{"experts_per_token": 4, "d_expert": 64, "d_shared_expert": 64, "activation": "squared_reglu", "routed_scale": 0.5, "router_noise": 0.05, "lr_router": 0.00207}
Below are experts of layer 4 (counted from 0) of a mixture-of-experts language model. Rows are named router (the router's row for the expert), gate (a neuron's input weights, with its number), up (a neuron's input weights, with its number), down (a neuron's output weights, with its number) and show model dimensions 0-255. Each number is 128 + 32 x the weight over its row's rms, rounded and kept within 0 to 255. Numbers have three digits each.
After each expert's rows: a language model's description of what the expert responds to. This comes from a sample of Wikipedia text that the model never trained on.

# expert 22
router:115174096142182082167088122130080126182102127124074189122087112176158126102171105100086193148212122086101211120111084089098193119081096170127105136138158137083130120114151109123142109180115111101097103191099148165117096153118147159140131175140191094163138141082167100098079087123134138083154181126117132105096181104134082149141124139153132078112078071121105118105143133153142153110098174165166156116140175151108133163135173214136092121153097091128138074122155120086115131133175168117162082200124125139076178160125113173127140133097098140126137102134145125101164072152116084170167159121163141094137118163046093129157162139117154170135068140134193117166084108153094111149115089115118123134133127119154127061085113113146118058094159127150115198096105116121084126091156115
gate0:143125127104135122151101117170147135111125215139150139112105146155217148127130118113069136103144148122109075140076123123202144161104104122167104096151179137094146120114158077097024065114093104070132116138122122127103079156119121085079158170127179134148110096177099145035142202195133113088130165132144133153148120077104131142117123187122135132136106128128094092184135139112067084127128157175125118144118138144082117129104133161147067134128125144164109183102156087162142176154099137123149150100125098143100157163136157138108150127112123157118111078133093072127111090073177138103050131135151128141143119215089082195065135089099118144135149142134172142115175162085098157188120173112160130117147085148174111081171130129135098118167123111078172186057175096135136127102151153
up0:128153116166146137116152150101126111151135067116116130157159107116067104133144119126160116147121128139162173099167138131035087102140150145079152162103063113161086141141124188183211211149158151182113162117130135138166168106153150173174096092151090123105130151088146104236115059072120157151154105119107139100114148194154115125130142072145116115113153136116154150068126101144187161139112114076138139104110119104159137113148133117121177105141135104095131059150100174118117072122163127128114106175135161119168101110097114115151087140154133102138151172118155162119143172177086117151185110115119114111088121032156171056194107157169133128108087130147084110150062092158178096107150095147104141120127176100103161155082113126101167126095135133179066080184072147106121123149114095
down0:148093140104166136166145116168101114135159104131096116146094102168110135040123135126162136120108054105142143164140117093145180113130152128098183165106060174132127137163133122096137117116155166144146133112125109120110166151165097108131108159126139140141158164136127095163114129103110170149141135165165120138124124120154110110160121141092133094112074091127142178139141136130178181123114095078193159056107146155135105094142178125143158097166086109132163137078136114158107133154108183101130123139200151094151116170174093154152093123143207152191104058132134136105143098160092135192095101159173142111128163203136086097180078119112216066166096074175122114167110135154159058107075100110126137073157176051094161191106136096139133074126134149111098159174098159101144204134197112
Sentence-opening words. Words opening a sentence or clause, such as In, This, It, Upon, Throughout, Furthermore, and the verb right after a subject, as in was, has.

# expert 54
router:155191093153173072155068104135084095165111161121113154122046098158153145143093064175134156147145114079112144133144100073134176112125121166098129117128112151084121127059131153107140138187114080106148162132105149142111071143128121142164119159145153080128157143109130108111108103154076136070145182121101180106052142138136107126137095117136141050081071119082067070139148112139148131113110151145152140123184181079088095157146162213107093094141105096094120109122168121105078140135189191128121074149096142170104187171120144141120125177125101157121133127077163144108149095159144100154123160140215140084107104135105108103176106137110179164130071160135166113170106121188117134096113107127108127121139090090172130102124071087153142062096177098107113191110118149110127137076165107
gate0:102105144087124134175150066130096116141132108139179141186116101199151125164131123152151117108097175126136160160162037119185145057139105137096165123124172141116124119128129128078152074135121065099133151100101166102090120154099071161167120178151123072080152166119098102118175145173137151091142116232070136152140161091128144153076094125121140146166074124095139138153141137156157130140167157149123108109186130117141123088147168211086129092139056153159149129094123158069158140156116162079105146138128078144089107164129130148120150112065180133111116132122162096127149100165131154149128074069119174107187141165123107154139157121129137097093098135080122130192087123175064065159165043084130135087094066113118102068126181120160143113134094136152096142145147100150118102125146141
up0:145153104156147111115128151136145145140110130103084133076128129083142109069135112087105145141165083111108086081067224133058117188111139152159099138122109137131137132162135142173095177128139180195146123193120111155175130130146183111109098094100145144170092076128156150130079114083109108153130157037199140102104111148139129097174155127138110124098162134148090098097147120116096137119092095104147145133068144152110135158130116065173130168127178093141106106156156095170099105125171112178166101146145181115149153098129111114105110141191072114154175113184087190115097139110133093115129188197158096119099109090110134128130107147129148163170164135175145134059164129103203199131081190173125148175160183144161155198128082127079115121116183108139129131095085171098128125145106106
down0:143128210163131105083160105130074189173135083093069129116133142153116167119054129102156113161131121136137189148195150130157162071139154221134119176142117158124114102115139128125120176158100079163107094126118112105089148091106138074123154150059120100157123089057129113121070076093096172148155165167162078166105123113153135143168128131142130124094109112147108154115119161087092166161112134100152120049114163102156119143149186151154168110086116101169156088137160122093136134142164124139101146226076087139145141164090094121127113153147155184106087093151155179123164123064154122108122153195214098107131143109118115159144160153118160147145146100138092124135116151160204203115142170119117150127206093117143117164149067118066120132134119081127112101166164147092137125149123137
Adjective -al, year digits. The suffix -al and ric in electrical and electricity, final year digits after 199 or 200, and words like later, joined, completed.

# expert 60
router:130182077168174096180093090186098104165123118118080170133091104156179091123144083131098173166164093084100144101098070073111156092097112169118112182174102172100105076104179161122168146176110107104124162157106095167112101151138150156161157154126166096095150145090164079097100091128121126086118163111102165113083148151151145138134092127177119096098106104080086079101131109164146158119092145147162164096126147157089097149136185162131078105180092081087154093117173148105102128090168171123140093177080137160094158166092082149127142126114113163170129107141139155094170109131167073128151146118185151090167091169071100112175110133161164165152086141142167140164111063125109097158114102135100105086113094092155103085171091119173125077076184122156118160114153169071106130096159089
gate1:148132091128135111158141125177078066168111169144124118098110095178087121101140123112146162108144086064117134166138119131112138123100132186099045143152075144124101134098167175151100150173139111068111171148093113144135093114085176112152135147118112097149185110141133130149110127092083111111096190103057166126127149103125153139130135108086170067079074087120083099072148123171158199155137135152181144095099143143132136127205190151078060129161025099113212099084177149083105162080134146128127160113090150180113139173171139107115057133113138124098109134132102123108136135129154114152138100100203176146164096109100149111110099126054170199147115152109167149113105128145121101153125144143124120133091145122149140107122100160083126060141200111112078162141128126128091090124147094
up1:121135124126136135150135152138129087134144134162146113104139100152128149077089132135155136120125034086124143113070116137138110110053160188091025148163080115118111150097123180105113129147131074050148169142112081102128118061094116107155181157065132119127135180098153144112102110122063137111149189153083171156154084115109149178129106109145178140082076136125081124085157101202167174176157106118168092123100158174153156138183162111114103092144071116135192075071135125161078134137181112117151154099134110170132121184109121159136095128158154180077134192124135165095107141117132086112182095138180198118153106131135162095082117129115113155112110139148126120105100124134134090174157139141090061121065097103157159110122132096136177096173188094088138154154155103113157109128114162
down1:123117151107082114095106156124066135144113115096103145168184103171123091126126076141118094108142149106179153089109101058090157126137163181159064129153114100121156162116142129137155172127157091133133136156110105142102096151087109192147172123151114121153170162158175196131127178133090087178140139123167140190112108097114133194178101145100128134121119084086107130097109214109089148063160109104129155109174167104131145181161096095119066206143119128181161136105076118119093100121158107132100097086108095116092118183144107153140148121134156173156144142103144139150133139096141162148140067125125109123177173156098076044185088086117134085151135152149146225079161153198123183179127099064133135133149135171151117122146148081104119130131161122134063142113099073134089117124070130
Word-final suffixes, proper names. Ending pieces like -ing, -ed, -ous, -ite completing words or place names, plus Party, League, Championship and coordinate marks like °N.

# expert 11
router:112185096149157079185062122153091095168111144118070142080089084178126131149123025166129150137167112075116154112113083093119190144112099146116120143150189155111108083101161121136141159163116106096117156130087153160105047139149175174146118148103170057099156156086149100115114091114119133080128173128101142094114162121118145114102100129141113088097055114103104081090151121168165215103150155178188130117127160132087150195162176180133090095169082115101175048131171167097054166125188166138131104193127123166125140166122096154099138146122091113165136099103113116093165110140143091172142119117157114074125141171082158092135159130142181186143109143118164142164102094110099122153145114140131122079117112120129149085143132137139120064139139086159121159105143130098123096101142091
gate1:183133155079147104086150107082108148170123085126135126066095140113098132168182063138096152194116095094154177108097159132183172067156161134142161133114143166112058114101156074120134122127160124050167166172107147126126179131079137142081119134107144058124100142181141091135133078166164105114131148170094107136051143133059202147089127152126146133100123132092120160114162134144147168131136121141161124118150135070093150235058144125100091160113091128136081115152146115125135080133133116145112112090134141170115116135166129118182179116126078103134072064124120125085166115145204124161056090114144081115108154134126159172147123140133091097145107136121150089109136096136136137159133112096122107101097135084121103071157126119105148111135180064145058110088152142135155163056117181
up1:075125094170122155185113146182141108091143171110129138188162113160164125092077182134148105067148173174101072130155098110073113171096110135107096137141113080135186122172095178155136146133087133185074094081129106140131079134186107136186131114133120200135153105072124164109126169092086167127138124082169152120201118131201071096170128095123130124156118113149133109121089121099129091118114131122098139138115122193140091038194081143161169098147148128143179137102122148125114167122111131117148150170105113085149124126089140130071086146134189151116185187130146146169100141118059137089205174144129149122149093117121103083130115127127160168105155114122125163161111163112131107105139132162130151156145128178130132190096117123151093136112078189111184152175122111107112093210125068
down1:177108113177165114108063145114104141151127139067167140147148152191144060192155143106162114107132143120092176126110125152112165093083133118215142169150122090149167066134131164192079105087125134112071129075086082124108144108101104078136071121094118163138084140064141164065079135132114106158078119141125089115117146088115129090109121107096127174094126088087137073124123159150154139165146116119199143138149153133148094111125130126129129140132133148128093098169126131093069121091124166160154105108114146123208182128104086121120092093074169148120104172123147131065123047138115098168097151142097128156182147150102109093116136099198161188080066121175145150154151117120112157170195108120125188065115120110200108148104099118125146132158087174189093140120125103103107160146098155
Mid-word fragments. Middle pieces of common words, often after a prefix, such as h in enthusiasm and nothing, an in accompanied, ess in session.

# expert 19
router:150163054140167055153091082132106068174124134088103148116109071176134109156137069122083159149168129081126131111133106096098144156098115219103102154140111142096114077125099117127090134203122122134155155140046114188144072186146145150142103131111153113110161132092135107078125100103072153084125184131132159138082159134143128123147128129126131082105094081044066084105139116156157137136079154180198164115111179149082144128154151155100106091157099079149100082137156158120116134099165164129199099177048159128129132154080102159111131144125124121103150100120135133103127120144167106153158150117208095073145089150072107120132160139114137173131092169115157150129106128159154136152113109106122131125126172109161134084144086138104134065071175111134100176066091120086115092095172102
gate1:141152125108158156141082096152085075137137126082116121156098139185119118079078103107150152089172142056123071100154104126184109144153121159127137136167129171142104121119148088106112140178088103137173137192082112154106124138122205174135114147129150102140124162138139112132051096123075103064149123172116167127082128122163127093191100165156102114085089123096085062113147095131157156138104123150090087115150158160092104130209177146139068148185076166125115124138143129098152201193139146147117141133138152162104174162174142144082169089098061100144125089081158136106152141159118114170113159160194088088148147145097122120153116138163156114124100095103178085123120173160125122194153140125167158081066096114145156147172068098114114076113198061136137153143087116146131163113143163
up1:147111177124120102109150100127131164083150167160158104111128128117109094156155195124111142097145168150040134162166144123095064155082153159150095124124096109159161175101099173132123143078160117136081100102199114135114096114084071142117190145128165196151169119111168102162192169142094111143148112119155124153157121087147200149070120131157086098141145181145105137119136110133149094144159121168140162126123064136095175119131106119137114149092120163097148173137100118076086065102112097139136123105084108108130165098116113102159094123066179169111093137127159129174115147074133131092144159127044144113130131129097090103111160192096140088164125128155160136135194127159156111125140116140047116119202145084083118164062158144106099165165034106079121113161120183150047110109136108
down1:138131144161118140153122142096112098156159116067079141137096136173143126157110116147146132114081096094147140157101106046103073143141054149168155088106188141098121104131111101135125122149082136121128146194106145117170119151172207142197133080148134101114176116117164114080089138108043109130145157063051096112100159084116112114113121162088159147139065115101086111051109118189105143082142181077139159163099201137070113167159090098154125121163062166137115121121139120132098123119080099141114124170094119164072095108119127120196164121146114174159148164111110145120150200159173046150135121154085111053170078081113129136101109136113097196130149170108111105143098099141149124109192115141151116124125137102150133153119141179130077099126145156133120147160122140088129133197126152
Mid-word verb pieces. Inner pieces and suffixes of words, often verbs after p/c starts, such as pres-ided, consp-ir-acy, craw-l, Box-ing.

# expert 49
router:103206067174173077181108123127115102157082126132079166154078095167160133150127074156116178151158110051100169116118066083095177160083101185106115125118122149118132100127133104126157162175098109106137137156098112165150103134128171150137108130131186096123129117093179146097126116101068124063160196137088181126107154109155106106122084136113143077098098105067073087114155058165134134123092158142194172101121179148063129147119160163139093108168096101110156092109172144086100126130150187101161105182146122140079143159140147167133168145107076130107108123118135144138157111167152083115122148142183136070134093179080146106207077153131161157080098132126146095147118130115085133158133118152092112095108129124168108088102133114098131058106168093162093176070114141100106105096159113
gate2:117200130126175144156099097102091093170132151118137197144160097145131114141135061146149170095146092135082145085127118070123113177132101124150117136146124169101110098128139170079159126160125063129155113178153130163116077128073070149060122145127153134107159118146124127057083135140076102092164178118152145113075206138168187149186068187178160145124124124090106138102136082207140132096092173196137134120099128139128097126123131130121140100176054139121106099165102129106117131121169182198141151162148145116101117175125149177126151126131157106138125132084131133110126124172124111111128172134144115081108095103037138159161084123113167190132075106135141113103155067092129135110161125110094113178133111097111143125145095169116087073056193096169128166059093095151119121092106148
up2:092172153153159148153110107102098096127181130125140188141142096122134109156127107129158144112112100160079112067113158082121123137136134125150116121125103159095142096132124141090125114164131096102165114184144140128100056134079090114095133146095143110141160120170134174080082164134081126081183178122157112114082208112171147125167087171150185149107133124146128114121129062228119143094121196180147105099121104141112106106108119118138121107146057136147098075185099126100112129135147126208132152132179147111125133164154151169129108132140187125130129154074111126102127111155126134097138153151121108115074100116029112141164090123109176187142082091133139109075151049098127138142135104099083085132104134083089168144169099167093069114050214060158159148084117108143140117052126151
down2:099156119146196170081089067145109132148124200090126114125106126069110104150179097142104095110083078107131147085099157139109070141079122111107087122128082104077153173131144124140074135158108078137229221064175123151135132124120112118102174103105086114131147153115193151114114164155157098083150127156090137115138152141121096164136132114123070119134135122133139161115162126120056174140166143037146179096122114140169092136114048080184119158127162133104133127145092177117183093122091084137130114114120122190099187059142196083115153079124154126111096111103166112129114128138102117069074163160111112153132141158121081070143120138089106157129133160128078187100094149094121158115167101104134117146132065154099087102115140109090190102144104132137101172145096149125132115133137085
Spaces before dates. Spaces between month and day in birth dates, line breaks in infobox lists, sentence openers However, In, There, and j-eal-ous.